From a checkpoint of a small mixture-of-experts model trained on Wikipedia: 9.14M parameters, 5205 steps.
Below are experts of layer 5 (counted from 0) of a mixture-of-experts language model. Rows are named router (the router's row for the expert), gate (a neuron's input weights, with its number), up (a neuron's input weights, with its number) and show model dimensions 0-127. Each number is 500 + 40 x the weight over its row's rms, rounded and kept within 0 to 999. Numbers have three digits each.
Before each expert's rows: "comes after" lists some tokens at least twice as common just before its tokens as in all text. This comes from a sample of Wikipedia text that the model never trained on. Tokens count by the router's weight.

# expert 7
comes after: " |", " in", "|", " 3", "3", "1"
router:531553454510506491479466565491461492527460433479522553512478500530501579484498452518439483460404450517505553530491506447438513475471576538516523460487545492440484455513537487506479527489539447469477505492464514477436456588483502503483485481492539503512518410606522468504500511613492518454462538482558501507429427617526528509470523505505458533464491504577510463474452525443546456489456
gate0:501448474452490489492532521485451542517521466525517610500553530478534473587477451473468515532465471500481514508500486484534510447500539575460547525482422533434440473463592462499547573466405530472502496550446466569505470525559505457477498565497565495529522514534445427471499525464499493476506474578468507540533455482512504434564472475615438502488496530559515532475507500492532450518528
up0:530444485479512507494439493486492482469468468510480543545510528463565513526524480461537476494501482529518557544585461551578480454475535540483472464491467503472441501477578521577553561483549559347464450530497479546487491513540538512480450545495549484518503507602572498449447542539510417478489490534500548497488485478479510426513462482531460579538497541539557488519538547465514542478542
gate1:550455552577475469528472478533464504543534577485562448505458507479394550528466536494433458504469493531507550480487474491487470552614458521564454559557474464437486558466540457486492494474534497455511452526584526514457493478518478438526534567554485504461506545539493449513497491443511499500474433570566488552512535485505472541569491509503461518497414549481517499518471443501553492481440
up1:567460505577449488483457484503525474536535512553580480455474540496476426524550492435395505438503493557478608504497514447472473556539560508462475519566476412445502582482505474490537497493515506473483506488547533539493441474525480505594478499506450610415498499546462479469438501507486526527486443475467516538490521459484444536510468524495496512465462531492553473537517451464506486496435
gate2:493541524477531556579510496475545515493462495503539434545484480516561491406465527566511379467459482558459469544541385561485496480477504490412480471422519471520507465491489510518496436417501541489438485496565519442471472488507498545489506487539520477482486488498460529397477505477498469462529532521476517464401544473478449510536476506510472543496487472572560515503493481457572474466454
up2:494479492444464478520568515524467514506445513493515528523501522469504519449478505535568457451403497545517558471490446523463431478493539485510465568517417472545553550567417462476549492484544497505440518427507408420473528501465521514433506543517483473460481472434502412519515509435487495514503427558468507498508516556478464539453469465523517454538493541462501525539378504451493528511472
gate3:511471522542505536596515479508532509512487499458575457560501474544489516537534453500567581493494482639471491547538530529478463464499553480533510459447521514579590518477473487489531442391600458486528476535496473528539451524534464508447487456593523445433574507521524474486467485484488513499555514531485518476443495430476467536483496542503506486522520530542503461510441543471528530508515
up3:493458443464468578513485452524528499509519473491431438488536475491523470468528443520489478511486464471524484610464555513510551518555465449472535521521533511547514531419462461523509587477496510541503460493512520544442462436549503499467552511489593491394548522621543494538545507535459522450554532556486526481436497520474477474498466531486478565527496542528502475510466616472470505491476
gate4:594455534535500504490531478513503469450596518524436483441418528523525601540463462469529489513511456483489536417540489523524488503490455451489461534497527536502475498475549509411409443370567424529501505490499503489471469498429490495542505504543526505547473425448491478497507434482437540422510471449534524478526485461506508492476546501527537535466495486523488532560486538508579494519489
up4:511464517556486441484522423464512428470547468576431492440520479507509622501471535448536441514466472481470509553569521472457432540541470469555430532492540511517491511486531546475448437417534524517494510422452548496452491495522493485522564499541430540509455484501397515526527520462468576488576467546531464441504481526487510496499505565519487539483477492547462501535497455529541520469482
gate5:450523510487548550509541544497568454506463422489547522422412507524505550510522532427568460505519518428491445505487528443472426505485470489580446455476442464523487485472424497507580475466475481532499540545518562476558452539529575556492556467597472545500539541411528488502509507512480527471476505465528473488426524542525519509517455511476488530524495438495542493478452504478585498489458
up5:520491564481478455471578520491531486467495484485497422486464488472543473430509423560466501565487491523465503549512467536515471433488502515518457503497475596461520458471487453582456458564432455526438492478513576508488530524485515544481505606440492503524509449462466451542436548448523494550511466529548496525484555483446510452501490459476458502464444506413458481510478603568516463502532
gate6:511459426477473458418475479587478505488485482460466472429591487488508439461474556553588499551496486486538499535494513457512516494469518519528446428479484554462575436529463487506452541523515458508469480419506453536433540513493544505438534522393518546553529525497478496501448472521559468542528499501532486543541507493500567459569536475488476495510535550494552525487532406467469508575500
up6:525481473504479460596416464464534466502513438565551512516486515563494520484552459467466502409524499521500515507518537434499500523521469492502416390457516485534491515450494465495484533528485553516543541558472446552458525504465493495480473484554492510501474492513542467490438555554529536527445559466495535457610538540467452516558515484434539488472480499520516410473486482418486519420430
gate7:511518590420477456563424466524468486496454492513507492476509482482444542541565444511547518509517506550550552522484488487539449551538548563546567479483436562434492460473499509501493499490499538493498562426512504535466541536575492511507509528509524520467429507481532485541519533572506512519470487505455529615433496465503498445468498483514424529477454520631521519545488501426544514544481
up7:536474456466495520527492538518516564511486489496493546460452483454520478492461486494476453531503490472539490509472460547472563488467430508506472547481659493525508466441496548448484558574474442426460535471544465557543492515477470467558502456502505452505555551447546477481580518585541486473471510452478471528554497543472484482472490559509448457527444487476451477557424529479550505587452
gate8:556476549521487452484515456442534504574463526423494507405522554455480501489554508494537454447467496500511483498495535464448545490484514548594437506510517611385472486490494517476492503541416445506479536474515522494503514518492512556448527509507450460522542472480475449561455589528445448561515457524452465490533498500525458501525533457494570597539525479509535488534500505434468509454532
up8:561508592471496526440539545416519485449478476406525536476463543533539512547485553503513502495453474495498527520513527491538600478392515488568507471470507521440469463524491486435478530440508478492467525421436545433543483480531504473453534615531472534533521440445551516496533562527488446543465577453462462509557498533495518523505501515539463557482518470458506464469491505508454517503535
gate9:545476533491483509511511523527526503437491450434452458493490503445551457533534438470428497470440500454503540555505472509483529504520494529474503468518566542402546544540514502588502525599481531507506459548495487458517486590592504497452513457499505452546542505504535498555462580468400466537501508474491471471511564405538552483496440490463481490468416506566492492512546529442504500463502
up9:489468505446466480585525505501496469579512507483457498535492497543500459439513457523453507559543474538469578521483470482438532537487546512452568539561441517528547515551486516461534519487544419500471515435562488523425479551419507594554458494500465505515516511546500443550489480522591448481483428475481480445518527454431487498470429526465413471532493531537467560548483475484478525465517
gate10:423536508451443541509515492454503509500482450494507396489481429556482552539583489463529485552492452561485527450480456514537520501516502490484528486537534539433526481511479534520430534508490461540537482461572481515407424506506451558467483482475499542505573512497503533508481507571463484480425571472480464519472450468541595453488517525526551490419482514502511539454575528468507545543413
up10:469522491533501577512525531540456484493503516531493493503410525417506509423479526481440472436480526516562557479482515539447504536514495534498527553571529523547534450520403585466451538513446550501512438489439485462539575476439521478488552538509471561459511535471501579492454526467567552559570486496560443465555493534481405506531464453475483480559538511491479469537475489488515490489520
gate11:458517467473519515468488487489523507433512435544507479517565540433481500491528505511582468464564514512544519513490586459515494503474540600538513464446515590482523469529487444516479497545511515531573489527449512537453611530515578461451527520543524457581480497507519562424504540550538511523479505548538487498530461512474539495458528498420425543579482413531486551477488492530466462522472
up11:539422477500504449438548464516498579500466447506434492529487502481501536518470473462519485500457522472423533490493517537553523521456442425450436499493561436492519471488536533517535512501522523521440437465493478519544557524497500477417429483436458560445514449550576533504519412493498482510559501463522571465546473503431487553540443546487537469469493439439485456572467454532448481484493
gate12:492529483456481498546447473586519517606469479486517563468571453525456492485540474535527531500549502545448543421497436435549439455506516509453477527497526477535485468529506537525489549479509572510579525435633474517470552460502474497542452465535580497577479479517499481509502506483577477478502476500457457494541599528526464495480449548438490505488488492520460496456531447525526486468455
up12:542467497518505499492493442449513492504567517439445496532508536464496524493565519481494562526491580565550478423465498572454469425522509482449445535485458461499539528495431523479477473537496459495415530452511497562493485440499495551572512519417465495422451468522469539575466519492601508474527450508514566476464440459463503466434567478468515446482509458471475519494521563491501525462436
gate13:576415445479495462496552522504455453490495561487481599502490455500499535473512473501560482424533459549553520506508531553456460519437413521491452446542495542540586444504532506514448466495525484541474599517547528537512443512511475526502490527443503468500490474558623510578495537575459499474464517530527530519568534542530556510464449438518508523509532526520500537496471504466481534537498
up13:443480474549494521498490434514537453511488414501527510502508501484509445527540516506492505448466458498572446568528545492485498499519474514508512470483622452448478532473524489442469556544472427509387564518571491531446505483482566490525506504506490441568524490460492402488477493545481488404491465551473600525514425518544489530490519468493531504528478466571492483469588516528524467484538
gate14:536560514536426521551562493492542501556431455477501481422482448591490497487473516519544415476536504545394474519496531452503489466561537545512466499534520531498436564512556451493372524511466519464536515476510471473506483496490543511479458484450530538536470423530440516452533522480476516481456484477548526572444514482459509533506532491449496578562484466461539464517466452478427490494533
up14:531515485531589482461487474529517615539462521539500446431472461505492522540447489480549472411477522513533509519556494454477496519514497470453471510498484460534451542559551424519521558500437488437493428467482481522562487502495475536467470469479506523492511442546496536431450529393572499419413503441483507490481465481453460546452500519460472496480530500593506455523468546460518502457541
gate15:516518480501506521469504525465501494517583504515498555539474565435516458585471498503470503434547462494441490488551461496520562470495476529530480562554561483491511471587566461443477488484482500481482510500438469562509491532452494575533529514489507512524513447514596572451480471489486398445499565502503521505466477490570430550549499486563448470448580501562555459557490478506567527543531
up15:512435497415534514522509522558485473534460467416494492520486539516491503483552452517526439476526381506594511532586520507516555482427548575534574485522492498449519455537546572550516521465438520532540466452503525577491482566533480511488460527481522526491542549535494478554496476451521499470498413537519457550439513493506518483573497469536498504466542424491477522448514510551483536532555
gate16:430465538554496472494521543414506552497577482508512527511485556472549484492530565433483473527548544462452462476494523494524493459518492457470535458501517483541493514512533453437628561427518449474450521534535471483465462527515538462483558478487454461404504501538525498490463504474391520531552525549515510575478523521475483533547482510547504567492511552440454472519520516474438462413536
up16:519538482459442533444513576469584543552488568447480438454502504547494503485494497477462529520514417467572520546483527512522501493471520440478504536568412476496556431500555481548485472484461503469487560439493551420587480552514488506542531517464502492526555549510457496486515546548552475501406513500384507471505499534436465564475539478529505542505489527517500554470539502473515556463461

# expert 0
comes after: " B", " the", " b", " St", " H", " A"
router:467504477528468585465539434499497524431568527545513491453535511464493467499484485445484469476510526478490528544491534442468462546540504575495526521486531465414441591490482437473417456510445566484516497497549532530536469511519541494585574535461480536502504464464552499476542470463482513470488457432509524549464511429546509516592491538505555493458534575461534583475512510494451523515419
gate0:510424526455462538506536474518472487401523508527552514506520483431495510476524471509570504500495514422501535546504513576532493454506480522499583554430471514487479507447541498483436509571544503529524489537455458488494465534540520469534466537513499478542546426561465459482453492523440563421557554500433528520498488515519445543474444561535529456517557503585458586416516484509504503452551
up0:502448468565495509417542462488510611493444527541463450498532506543461501504497534537435489540519491476502499534537500517418477441510604527529485518545509519544508396470455485450505527502509512522557475556478562495601528540543463499510560518534511492459527467522539447462522480456508471434485530518462542506497456604530445489483447550507486487537510441484417545504504494504512463503588
gate1:470422427542521491501564420427472522533541502520501459543445514495488508486429457418508457513418488439464509469526530442520478471532528511462514421512504445443464529472545480457537471535505500478463500550585484443500466489489462522587468493511404513487456465510496542513492485464480489495471509435530526457545494462569481522549482496553482452467494488492531375442456426460499510519498
up1:496481457492430474510523554501517450485509477470546471447540543478576581413481459574465445449555528491485472487560475509460482567608519553446533557426553530453485481509514497484551484472494505511407500489489559464569493497470525523491501512602536516519520493505540477471469540572451471515536477445470520514406470455462506526500466537521519455467426492523443475515559481480532492513500
gate2:449515553487558494448482495547525479516509444544535543533511494551465428585432598535517490491532483554482541464466542398538464502437479492461554435533549487559547501438463456531577485385549481511530476489538441544508517467499510456575460486433519474546534492512515445485465509436499485528493489535493459475473527473542474554489546515476505498544518445505459431530536520488537480529463
up2:471503550489510436465525519443558506580456483515498514527530491534408444492496514452406446481493511432460438490504502505476565451565459504455498465559498449431484502537508516509529387550482474525538543513492467467561455458456429554493523452561562477506515528450469474534572537489482507514526511566504552536497450531496467568503530473544538449434539537511475549451475517481510519561520
gate3:473483490421456481464524492454482462461530520510531624458477484549489478553462488487520520477499509579493589483486512510529366486533525571472510533581500477487535492409519491434523523475522451520535531582537502508471492514537457462532576492564491463434491475503561457534463503525540530474525439484465507480541516487492446496604512527503450492478446515492478504444577499555494525531478
up3:551482571449450545457583511498468456522457576483503558477501557495495511530423545510493551540538558501530559499445455452464466479447528471388559525611522462488439555512558453445538544499493486524519514555529534509549480490538485552549560520543522483458508505519457540510451511513479525449563482480505540478474510555455445517574503485494471481535459520453487522484550483448524442533511
gate4:489569520516498543476581487471484496498551489571455468470538476489516435489564505533520524525486401543532499518576462487443509542505484465383485506528469452453545520615523506510510501497503526529556520447470583543457480465521535446474494480422472470509470513480521500483611521511564537515437530517499549511466514487487527489500464511451461446534444517471458523554441567443535550499499
up4:492433477534532546497468469482399516442482494504505554611564564487514509515506544531496567529502582451541498456447483508524573433456520526546546546476494492513521469455520505538526535484492520533548527493497523487507554494500401510494552406546492441504490512521492566487498495426430458505504471488521551539510505472393470470562524494484521544438488538446498499475454525543523449438546
gate5:441521439392470585523568420544515537470538489542520448472484498512516437513537458402481533465543478478464470516485548515527563437544482490522559502557593519512508572503460432499451525452528496562506504584471524541561478504546506487510554492531506540475510509509460504449528535501498438430419446461484526513506540474496475513486537501515442464465442501476502515487551444448487515449497
up5:534574543448487522574466540579509471471565491455579397445504533455486477589542490494448554449546444497481515444521440390461526473499465484559515469502481542484481538488502474476472519534508615449563516557532456489445495473530535431539470512515480522530552516469492484515487517501497517509439510505504517522520496479466503495552428484494507553468536459456563545477463456487539482513561
gate6:410543475513450526441463561531496534541559499477519505443403409562471446510489529452543528502469486542499452558445515430494556495510506540442521482508496460517503509467448552478521478502509497408507522548499467464503596434592493531480533490514539505562423519548566497462465558512527513501482459465509483573530453492478491536493509522564444480515536509483525479549499513419458469539532
up6:481544564499553478559504480476450578494471602495503530484435420548504439556518516497465487559404512524512515457495518509538488511394443451450559456486521589554435508502499497511534549473502533487577490494502513511630470476512511479531499496518462500549484478472538506472517492487543504481475511488494530526508527467483495532461496470582504512507461558549518515521505576534477619475535
gate7:524480492497491534458480517487481576507444488486507592517523490493499529510482533486489482547495469470449442528443490576504452420476481525519553497455490517504536588449572481480525526574507481485475497466472523376483486512545510467507560445543519511526500604466480494421537475413496592489511545500544514434500430522517497505554493517499423453545552594457474507540531518488453500522496
up7:467436490492456507490524538481444492526476507514536469482482524405590503518547436513480554500516508537535556545468488512502535512542474471492542489456436509418510534518514546450530531487526531477448512549440501521543474492457409506454520555493518509448478384498502484553438433535534450578466479456464511454510525474590543460483466486576541575451514474538458552548445456537512485490509
gate8:518501495470453500489438447499488574564465476572461445499505533541489544469491545419531487496487428499475431491569430515478449467455476563497500512437419434410463495482495473543496538411521542508521477487463518499519539496543560506522541516510483534541493530500576528503524478498535559486468497521470531581462429491499449477531413502506507571460507527477535521540538421429533544546517
up8:447432490500505492484461492551515463535504495478562504523405449524514495521523437511576455473499531458549542487473497478460521615459550490489495505450506488556570573536533548492506495497505474465513464504550464512547485503477496546483515467476477499472438507543540446457398575534530463507503488510599426421508512508487558523457423470480463513519491424394491507576515504500511518486460
gate9:475509481497514562530460469497558527506525481495530484462517424603459461536474510470471494544509515518568550481550488481525551575572528551511518443531493509529465497509552413465514411478461490529524571461527487592539601502492488499478554501518482495548530480487578424482520505543449479477491466443512536498497567490513511545478474528494521531463587632468523477495522508504532505525442
up9:453502438520564519587501506505469505494425482463478503499476440511486492512402446506470448515554498453562567471480447442499517547481467550491475471541458442458483473453504455437526440503489533465499540487524466551500521517545528480525437485472432581423505464508496480453501549483493415502522505456485556515532487565494471502519523507592578505527604553444544487558468472466474515460490
gate10:569489533464464486564498526488528538499530544496514516486503578484554522509470550509443501492421501490578524484478523525423497428498502449540533493443489471533463532474511517385518496519534492498532487461413495520598497466469507467532595480511442496522492484473470469554547470529461556436546516446558484575455531510516546467496467564445490447483498563447536491464439521455561466560491
up10:516426502412451464578568465496462487547533547465452522477493523567497508503502526532493446555511529550523547484524467418460478498531525469527562541453555526535542482591485589501442499475494477536432535546567513557500511467546469481513589496523433553490457518556478429550527541502479483528472522464499482484508535552568508503539498552470543491490513470494515509425510520432432490443469
gate11:480541426508465540585460486456535590495488533520518495492477513482482471570543530505530423472565510538550520506571514455468508529618521466500485496485516511474488530465463482516493539497472466552487506499510439599568443500476522536518456503483391518438506504535467513439519486502546463479454429459446494576493463509466551501515482510469509471437479528458521559518531488495397429474462
up11:480487488581541472555470519439544466482481544459562480542518453446492528519496537579496493511484497469532544507481517528471482524495419536481545488440484478478493531369414579485552496382494525471464494473522464489521463586537584585488459491513417463561476534522494508521503503464513500484492461412534492515480464494545449507474523539529431503517447479467561482475479491518481483548514
gate12:483541548512430528489539472524481497477495515507450458462545526376485474525426561471453489429516490534471457535520476526513457514437482530596522544524497451451552567530537564500455514500510498514511481528464541540468436494485523559482509527436523574559441460502488540477497500467532505531461514502421479515529440396532514490546569514497481513461477490478595477391480495526522489533519
up12:459468451516498549484507439454597546542485448530464514467504515524458476492561461467432490489509495496522566568474494521477532459547502515560495457467516498525435479470586458499470486472479430463545515535572527542521515487439469428468515432501505501438507494389547443521448501522441480458429544562493503424454485505503471467598501468459481484528489493487474453472511443582525471524481
gate13:451492431533491579436449470479482487443510454513514556473444519478432576509511473447453451463510456399517478477449535462523472499551484508498473534516488515495478568453546508455493453554518512469477570474516582486483443479486494561465562433482530545530518466545437428483501537477429451501523464472506556575523434560496545475525517501492537449521536564515508520547498482530561426506504
up13:511465528499423566484455503528539526484475507460495467535510485535562575549567490482423484523515523520469536461460473560478501476567570532501508471559462416484469541551553427480555490529454526458539493464484511517523465483439509472496452505418491538489521432505447557468483522506403503489524521511474495504548554496488566467476520509556541449498424417463510454513593469548519526552553
gate14:474412503546482433521494546520523455415501538500505449495457561449511439515442523482456442482506491497464464561515494521493550469475578507523509458414437543445462553547489483508561493471430489483422510538470563545509469562395538424532477504526503475482457483473459541545503482522480565559528498446567519546480463447512524524543502536551516505503539509481510502509474465576568470537470
up14:532463509470490496506368506475522558501423579435500501551512499632481525568465486445530517503508493496464480437502464461484475546487465501497445514526515500546427489511473471527517549561527556481509471506518484480495576466468524568525491519455491521455445522574521456435497516498582534531540538517533515471522545493428526514445554506461598471454433484482455520519539460520487480541488
gate15:486445508487539519490481509467464545572500506536584469494542460450509505573504443542432466472524486511464563498467499556408509478515579529528480556501508497453488546465538492604457518510538440401467453437476529491548471551542576544507459480445520468512541508547548539516520541542467446527480474491457435509480470517502526497503511489465492532417467503493560594453553514458448522516470
up15:469510474564453539528480515480485503580631507553507521554499560554423471487465509483513506541483501520514454477476524507469438498503520508483456513522598549497517507501516481575476466476590535528528533567552514533520483457411463499567517500511508498464487558460417424508514568492549584490512526491486406473451471451489503498463437511494486551527517502581540521514537537519513539552476
gate16:421475523515556445506465445492497482505494564571514438478493448439520495518499505453430546448528459498448463509550384471527514529521488527506527555449501529465500500491446453465402484479487502455423474482534527436496440527485456546511392481508538518498446503572471469501525446456524436478496512484544574431504453480526502469458473507458540562470509506457466542448539520538523497566493
up16:530501460415469443600508523485566468545485514531544508532512476540516455551516548543522518382513488454530429447495518464460484498499514480571480519483432454513518462520511533490474493527401473542488477474447492478534439513463475493515518531432497489550460487566554517502514492496499560457551457526469457449543502559507557512442554528464522456498456561464477509522464539432439419563531

# expert 4
comes after: "\n", " ", ".", ")", " 0", "=="
router:410451508551490404578480542481526487553481500490478449464444552545508488499525502547570476491545485497526511500553527400477538481521523511478463485516570534562480515492520539451489561446506452462498508479497435585478547510532440471524506490442506467537513450504459578501514521531510562461507454410488529523500437538490452534537524541482536545576564438559495492512505552514469435500444
gate0:489536562483524473539508486524486515481464471487481543515452525455453470531516434514510574446409473558493495570521488531523466558430497542437443484417507581499540433512528511517541475525499503574534497462494551539479531477587453530385481535479541481425544460563470485557496527445500488480524493508527495501437454494530504524455553502471482514504479461480530508523598560416524460497520
up0:511527487519344466567533473524496444476476509517518480498495473567596492509525533537489493488567492478523466468521503496557446552530491495486459483436556489473491567460467566398523488508450529518506511561515462506510556466466513502489475497456512399453576473527534472491473476453561411488403534465541528454508463474526478496501497491498506493487416458555539464519467433498488485530507
gate1:478513476492463512459526467518567551576456470561485474497450492455482458511550547495494468517469427471563515545472475502537495487492545466480498517455446508567484477501494468548470521500504503466571550531572530531491542539503480486536515521528529475553478495461484501430444540489489576484502459506490586447497515485444565535466429469534465569474454443597509499450601575439455493426444
up1:517420498545482568410514467496503482511482431516511536508508554473483577508515439460456454526507452526449456502544516460502507460482530446519467541486502540539570435422474511506566460476515519505486490582542485464488535503516478433477459542527501436549541438497509485503480531508487559526519476584553516506461523555465467473391420486497444528428411447514484464511556537452496524520525
gate2:538437495515578521547539481545479488537526609505502529574475498526517536462509524468487528484426440503556521471453459493475496478425483485501507530514615496494532429564494450498418524453533465551562492491508548493541492574489456477494486520463544496482489548504488521536496524495546483462541560470496485473524441513455465491427513445418442467538561507519471565431454462536480503552428
up2:474540477484496456446479413442532497548557497503486521398530538459586515483504509501492453525457561526495480540541488570558467510488524492458526495510520422466447472520517456490503462525399560475535538476423466492473583447451475565530531519504563572513468581494520508432536471492525554484515456508496483485463533528467573504467541538465550467482490509444529515505488476478463594445473
gate3:493533548498598502574551535497503461535434491508527505499511447577483510490507537541438533496504495583502513547491505508495500545536483481488497596524508538475507508453446555497487519490536523488519567542485492501506517491540616597554455484482460420454487495494470568536476432489530497534499438528457470497460509514488469503493508546469422447500450590488612554463443526473447530524484
up3:499377498483458487472482550464501509507510493489526531459422428543498478517467482580542476508497501503533472494488485409498501482468534445514553422473497462490478389552484555468515541420493488470496488466481483495486465476487509414412561485471459565539498564544494476459510552443528530459483498450479460554515582565487486545489454457523580550530564538517478494483511474492552445510509
gate4:491481511543501501427519559455517507465538504530533509498397448407444480577507491509515457475539482517590420540545538481508562491481493484455529517550523447506450516486479482510505514437444507500523484503463527552537544529477493474416483516388468451512407503533536574456457449453491487505501548494531526542540487504460516560533501421548463417475453535479481502504526507501462488419489
up4:519508472490489482449466403574542524512486572520438440480475536534489530503550543467569509587499501537547507434500482501464477513540534550485548571482435490493547424523493455525509491469501500513443457444528547478501530503545451611553466549570469502419521519527496415556537525506483499479497458514535412578454468520511466437427497512510457527506518491556459484509481511511526516548489
gate5:501519468540454487521547505571508501493520471454551522458507499450471575428462453433497397524445504565475504519485478513510518495538472483583515412502475455514468513499499501487506478509486535593426502513542473533451478529487535395449503488461484549561504395516485585472546554510510496445453501467550526508484498564486453526502477519465470474477545543542493453592491431521521459491454
up5:470535533525531496447496458430456564513424426511509490475492491533536517530534511479499600405544457499416456440482454560516565453506500516476463558496519521525540454490479515466447475513469501483466553471472475518543516445481458542406532478561478519502534568457480556531432496507523466473521570551485475490520434540494518460488421516519535543476509529565596495445479462517502504452545
gate6:473433481530491522509521473483502464549467512518490553517492482465483542477517508481526574555458472510580495533543451555428509526551517538529569507488463537544471515486471505496534512435532518550565434516574508477432511521425485423479496414423502494557547535426497508495441504530516543450508445460497443480478435542518512466511493520410513528509457422538501490443556498564579462553480
up6:471524533429425548478474471529490507526499404390524486531563510525541454452525509516488530525514531548570461466520532547529442445444423487513477477461512491537536503553517514477467537483519511560489463549560491458507469428475515435566557479509490473412442561466536498525546523480501576460560487476492528504426534476448491450529512516486550520527455533429534516509466576522445532511511
gate7:478523473464515610468410485531511557551605537477528528485505471563491535563553458433473429452501442461496464549491470535446461472497531532424506465552458503513507487524483526550460463513459505475574511507531471433473446439544514487500425471493472504432486510495566481546479464472470542436525524468540547454447511476508481514464515518547510547481477420582480456472520512514471526497561
up7:438490467483505531504470485524532520528554525512499516514542508516564490529524450466486487462460535512585407435491538502452447523525497482532456462544545448479543572445400495594550536471459483504429504498488456500546449500471440523470518421551427529487474483485499518538529532467405522496531500540512435475495523459524492448529499550502477491502522457483517550475445576505509535373532
gate8:537508466485482480537530501548443461474479488631577501468521501491563517570513519497431485482500482502499543521459491459422426482484453523517495532452461513472578447542475498508464474497538529478477550480501556497531534434557466560499479549542456494411458407490535508540521459532528402483493468505382453472503529526511431518485494521567487520437566455516474498484456498487489488488521
up8:470547514428561491444551462463519488475471490410446499484562525395439534509449554513506464511489527493515544538428503462459587580510498542471473496534457519507498485452446451487499525497480442490517562530488490509492464495503560458434544439470456519528453560511539528501531523509499532445487547553541547499481449431447512444461444531420570502551476460491506459553516497508509574517463
gate9:461485501586431572452534533474430532477543513497557514451493494473505503521459500454576520548480479476444485558444509470476515564504472453478570546566487532489549551538574398499518493500447564528523530486503454544525492507490487532453486439525509456520549476519539577541550507566488470517425490528449547472465510513514483522550482543573534496539538540566528575532517516467566481510448
up9:495443540453523478557506439529554500484488455443476593532505547521489451490538552515450506480520549486566488480583511475523474459462563603441450423474494470514465463475463581527476481495552441490545509518461552449541491497472524488513491466538508531443479574502495414490502499436556526477585487489518480590514536490465566519478469453503454526464513502438504462424483491511444537482522
gate10:476464554507503507549469579542466483505430527526574494567484416454525517492449524534530534502499496502511506447496543583515452495469450485491491487490444482531482453558490505502541494379509511434539567450533537563558428514444542480502445552515518530521476466561459472468562560447547491554542525544466483481541521466472463473446454536498513457475509530459469564489420503479467428514468
up10:456505549541474419498502461491544476511562505458519523450445439456519463569444501428489442457541470481446514514472473504520563507491460538416486459508486494463519515489475489496498490547515556500506409482496524464524550527545495538463436519534427567506476481479538521471526426486464392527421509486555448572526503555569465490606465473487506485535499478474503499477480496587492479547557
gate11:532536538572519508397552532474478523423492498448408520459518504490569488494448432464527532534452480433509494545545507478418523475506532477496464522475509518548498410539502494548532435512478472486534546476524456537485497493533516467483530474511494521556463546534533541529447547452524594556484445610577494532509568565482487513543548465502543507508431481437519499503526507468507513501552
up11:487553555566489524484522489520454443463522570516509469457487519422526466536481481453416561586521453452477514492507534565473445499553507566468457589517489525540487473487515486529520507509495488541510514517437455526507540526428515427466454463447554484532451537567463567492532439540478469532526561537461515501472487497436459526422469498474552544490538467528525443530572449534529490552552
gate12:472488445532528459523593483474517434467426554522437564511464452501504516461473548603534566493471502437442479473515573523462430436506555498491503551541505532515466496538501477485491504454538527417494489562439505471568482496482504500477541545538467407515464487460493531492446449496514529492475504462491497518542478508545463522490525584495526536526479478499565501432424484461508577508412
up12:558463559479505463505516559532502506547486523476462531549462492527425465453467539492513567511548490492492590493515574417540508468576559560506475541531542482438442475477522542525478445419523559479506484476451488495541491506504473465501575486564493512494472554533487498478520493468600521475509468522553541433481488491482455529475546535527533545448466505556571581460472494480518587530425
gate13:500497522560484436525536476523492492552498540563510456498482484518468529497477566529530458411496490448493461509523488506576459503561489500516472451456459545471499476461468496528519446406543496548548507478561442450470451469504541565534512488492466532482517527478463477448496524442449489520526422530548513527542620524528417428472430564524518590481549505432456462474521473493558519511542
up13:533533512531479480534516488525510524525459560574517487461418549461428473474514512563547413440511541498469486466519465496513427571548509525528431461512484486471478553447488532517480503438513471551596510451624450475466497505516537549552479432464439498464506510438539480514535539494468524448549519513553525508494582516534460475463467498526510580543549462475472488505491530507565508565519
gate14:544534484496465520464515430506503511493511479547514565553474532511558472437480458512540562533499408495534525525518505421579440502532480520457491541446497492491528472465506542429538505447522466550465499503517525508517514578474515515523495511491522488501426491520528492513512379460574492477516503503590460556532431558514496425404457553508507489497538547580481563480493596454509479469506
up14:505531448523495559469508481438485462557469460474478581495476539473519432489478504487567531473545513420498492579518518403517438527444529450488480554530487540527518457493586465482504456507523469554462565496534539496512525523494449511544516513463537517478436568589487360515540465521515531477567489452519453528509443565488474521482538488572492515465448524461460556495519552506500505530483
gate15:524470467534498445505549538494501543532572471497431509415499454490577502467569439492526527455461506531507497497517521490469476562494527478474484501469446530546566521457551478563457427470528461501537538436548498512566496536480438499518457500472527550491431543578450498494509490462445536476506401430460488525537466502480514551491539555472493568494438499552507412519539516490440478505594
up15:494495478496566581567504437459513464514477535535531467493488533453462439485491533538462511493472430517576552542498452446508464449603430492506533571547523502575471498438420516439539483449491494580527489522407472489442537467519549465504433484520467506536484539470545448494526531542515495567520470515510473443479597491552496509487469541517517525502544554473529519475485556481480523557512
gate16:450449467524550466465450473518519475531454508508493422532520480521464463523450535570502466492517514501485485459439545501427458497519474506469480534491496516521486463505519537502556437524425517561469499448520384498474496569472591533480499570522529535500498528557571522466416524525512465528456495581506586521567516436429538460511434501486453530544542504465483429474527476441484465462462
up16:479503555478488564568479450549505469524453534525490537452530480507482484554478486512442561456497485443480537521492585449433497522482481506479489503450447444511387452541459525509488489493496549536460467491545486472552556462469484505450433538458491435547509503579539518558469473508525454536518553495562521445594461506402516551540506516504414534529567526573464476515464517472497513520530